Experts of a small language model.
Size: 14 layers, width 384, vocabulary 8192, 72.7M parameters.
Experts: 1 pick a token, a sigmoid router, a shared expert of 192 neurons.
Training: 593M tokens, 9049 steps.
Below are experts of layer 8 (counted from 0) of a mixture-of-experts language model. Rows are named router (the router's row for the expert), gate (a neuron's input weights, with its number), up (a neuron's input weights, with its number), down (a neuron's output weights, with its number) and show model dimensions 0-127. Each number is 128 + 32 x the weight over its row's rms, rounded and kept within 0 to 255. Numbers have three digits each.
After each expert's rows: a language model's description of what the expert responds to; "comes before" lists some tokens at least twice as common just after its tokens as in all text. This comes from a sample of Wikipedia text that the model never trained on. Tokens count by the router's weight.

# expert 19
router:191175148136179142179118091121150162064116102117114125146134177144120190181141122210186120172118170102056125147114109113142070162111152098130124173080211133126119086092116108117158069163145090170116150120162111116044179077079099148131104164140107142113078122112114165150128078102107116093195130140110111133081161117133085100124104103154146084101155138077104126138139119172138171154084
gate0:160052157128135156143125105121059134126063121105103162121137141196120117165124130122098137182128211139164101102119127178086113131166131092136109120186128140144139122120044168188064136138144127119068071155059107177123154082143096106148103140106106192175146173075094162101135144133079128116136156157176130116147129164129117167103094150074156120139113111129117102097127194085116080091081
up0:151180205147077133173208139127059146073104148148082150122099205115125155188106137127125187136163106120117124135136136139189124177125147115091116157086115081121103118151089104141105189160113143085109115133094095092072116108121116078089098103093118077138157182134129214079131105104111136154144068120143114134156147144135131100084135125135173135186095082108100077109117185085161212115083
down0:123090192079155187161167099126118109094111146154150095155164086140128119116139121182150174105110117119107164122129092158107192189108126134067131204072148079114108105165110121166083150139112068174095104121126131177127144130137088169088103111143152106099130100198151090180055166131091104130093134074062197074161157175152131086125112144076031156104156116085132177131103109124143153114079
Description: Line and section ends
comes before: "-", "|", "==", " The", "The", "==="

# expert 14
router:157142138111141096151115117126118141123078084142140160141191160123125178193159126141148126127162126123099149135208094095095108203128129110100148174157147104162177088104108069118152077164173129187090151057151119128083149108107107090141124136151126111113105120107142158164087138108191127142177153216089118125154115115154091123132087139158138067161141119173110185166143144122153170125076
gate0:156109182162195102094126106091153138083134091113158164089160137176145105174128098171112133145125101127150132110114159174068113135148179127130147157175135134142107133121074206187143137144186106088116114121085086105090158150097178125159153092161128119131143096099106092127140102101113136110153185111136213106136079138136140114175111109102098139138124164116115132116174109129159080089127
up0:099169125109125105145198165146124092090145166156121092084141143104149090073116177191094161174096121070149140107120087104113158162128095135080131097100074132113136147110125076111146183092102121140094126140102193137129161131167104086129179171101107126147111164166097177103111132108109126123090094142122129107115082137087159143070155205083157098142125126149116087227082141132127065140100
down0:126143074176107168138146097122103075128189123134113148152154158161086105150140157154160138155153145113152057118112122102120171157072092125066180096102166097078141136129094139109096075084091147083137119145113170208111088146125104161105120137100146092112124139130121139078160154052072150083140162103161103113122079142123148141118113096103117114146151185180096145122082147114105143163151
Description: Spaces before numbers
comes before: "201", "1", "200", "2", "3", "0"

# expert 1
router:148150105098203091162110067165113130129149116113094085133134139140133136111090121137106153135104123142081113097181095131151135149077100132116108121152159114125124130086046101069087116187133107159139121140168118106130153034095097194144079131114170140119073129126143123082095112079162107147147156158118135137136100116119109140132127097142189162131137100146117142104163098126057127178094
gate0:153154126176103125101121127100153126187078093139145123123120133114161111122151130132104097146137104071132132142104155185119095117167105084129149129162172190109123098103164113179136135106103096132180082146097132099129140161197045078129148108124136164054040128118106115155174106116098079111175140094141121132114105198110095152163171132108070128120095123136193100062154205155130140136160
up0:130147191139158116150084166086103093127107180171125163084097126141122089124178130128171146165118153106139115147133134114155189113157134109041156135167147068147159154139146132169169070080105093171114172135137153132172135124182116122074141128147065137097112198077097103118158143064131054077189155154095133103129127104085107149115110086157111163100134126105158079153119089164134159120125
down0:179173088072142186075190076167147175122157145123136175112114104123094125190125123129102090161112150096113092078148081109124185097150120091101147153138130165146159126135110152175151134133143045134081096129160165072125127166065174130120111120151121172172110112131113172116137039109118079129129066123202173063147101191085178138148152133111127151178151130153134116085136045147171136177089
Description: Infobox and table labels
comes before: ":", " |", "\n", "==\n", " by", "==\n\n"

# expert 16
router:208132102091150048152121085150111154127115080170091128143102144152111080167121065155109129133110121124058152140140086097157068161102062087083192182170111088166113091095113073098180157174145102157152100133093165104110170104072115110134091117109129106070116147147074171079130152110176126099138101118091125132147167154145080141119115078172167093115116121161126134155140128186135161134107
gate0:122116090128157159135173165119109145123145131095121111095142116145123112105165108075133081121111112145147135061115097089111224088168117055192160088130111130134139099134159117142161087094153096098133102150161078107129138071151124125082118128103130128139127107102196150217065182159169100151131145123148100202138110118131046150144164123109122140136098149131099071132097120161175151147116
up0:095154160084159134098166092141178101142125143072110079078143162099093134106110124137150135161140117087147107142136142123159162134156096163077150132112123115180132139159070213121116099094108126137093127163127098118131153143125093128082130144086122230128114169132147111074135106098115185135129104167088219093106120166127108091121157117130162174076132174117103183118125131149079107115154
down0:118164128059122137147057092172143106115169122102103101060160125124183127143147131141114130158127138146088209124111123119147053107141125097182089121059102125138094127147094099172138142124159146058077086144138117115143146211176124147154124174137132097130061124110108154062169128145168132058131051134125107184117067131084136128111169122149129124142131148139120120125163085129147101160089
Description: Possessives and kinship
comes before: ",", " of", " in", " and", ".\n\n", " was"

# expert 13
router:173145088128175112144095093082113132127112089137101146177114123153130160150090083142081121157145127090067173157136119143137082130074172105145134142149140122177094086109115095121158105153144081125123101133137149152114092111110138086197088162126145104136092154117131132059136080096189109115170156146031095145193138087146141153093101101124170082154196133126125206148159081126077150143067
gate0:087119174169103174090064170144135074160136144167082131127144104065142143129064076163190120138146107129135127088179116138153146155113165127108103150128058146118134164139181129176158097100185156160180138119083154113082154116175178147127059095151180151144143154162148107073175098150094129081085155152140143175114135142131177056158160151107090178158119194155095118151069138157121102081071
up0:148176162164104204144176138171096098150170157180130126158122134111090156098150144151137119109169092128121171156111099121146154105138095125097110134132127135135160099118198158102141139107186088127233088081151106123161162141177138151117124164141136111109127089082098145101102123120092100061114164152146154181103118187141144100180166133134097119165141118103131131172050071155103135174073
down0:145070157175110183084134126144133155090140247150082165090063181104092130123078092105117130099158124106146154153106119129148118118129169127100089115153115106113068075140107126154119047106098123046129128089053134099117122110126139161074173155128090139140112141173117125160092148117158118115102183071140132204157103152212141188121107123076172141097139116099114195109111125169167140110138
Description: Organization name words
comes before: ",", " of", " (", "\n", " and", ".\n\n"

# expert 3
router:165117100120154088193140084139143147097091128124115060113152138094095123148149085184162140191147098128089059165162093140103093161094163077082131129154158134142126107095108085064134124198158115144148119120097083139112170065099117105135144097121130080138107101124115183112127118125132098112181106146107127163130155138149163107174133066113150100066127153152136197167158108135132154179114
gate0:131204147047114058135126189131118116086109090110088144149155079177190128149109177110147138169188095188122154145157121124117151102140159082100121122100187101101170147067124143134148113135080115109113143137093159118136093131106153132136150134185117086134146091101097102088109181152130110064117168128107150147132065145108129175127127138175099116102206180116114125125126190125148062161136
up0:112153106082095113169134097128195135154096056157096120172060155191107130115131131130125166113106103138142127059189155111174166053124131151109121140143138177071156109106120117115103145115081163129156085067110174139122135154156086130132136104110094147154131100146131109120125152168183146128085159130123079103099161112117093130157183153137155152129101180121130142156126131102141142129125
down0:166107118116115148170146177122107157086087069170079152156145089119153109155151134139105132125168174117155120109171120150145161078103141055117102113129141109108106148114086076116109163153099198049162160143149142105124175091174142100171144135123055090081114141086095073107151107152162164125134126142122141081130078127078098131113103111126107198082093141161079085126146100084033202159130
Description: Table cells, place prepositions
comes before: " ", " the", " —", " +", " −", " \""

# expert 5
router:132171109121198130158119067096130137063104142140112142139144136122122165169116066189120123164135136160117159160167123168123129148132156074158172063123148078164109081069110121108184100199141104135108067151138153144126178114082075185141093131135141102105064194137169127135084107144163102118206155164086100146176094132128096125094118116116136092090101145138130194170154105123126193152076
gate0:095090119191108133096135113131086077143148156104124152088119165159166177108117164163109100177099136069084108120069146117190089108133165100090117118164110101138142217143131112091129107153141172132134191098194103161053067183156151051131122143118150109165168162099163146074148106121126125077110144107120117078046118108109179177102122085162158094104142149161109155105102092113135123108201
up0:153164102095135123170197119083125097076117135114121147127134149114198133108108065083103143124103153120065092169122117107088165102091131101181116176160130134120114116127160160083124076094136120127124099147180138132145147142146170155095120152117096131073155043084138132093170084126100131134131128091073177110181127029138081142077136123161122109165192135173173142100119082108117073213122
down0:157119094090090151098105120160104190106144120137104095085129158146043122133107092120113091139167212097063142121118086130168207058168133075109201126150109146137121136111135155068115093166155196132136118187128165114115186101143098134154107129115102137090102081160055116096148130180132153132171118114149120058172135140145136082092100097185151120103136127097090134084087117159138116137149
Description: Biography career verbs
comes before: " the", " a", " his", " football", " University", " he"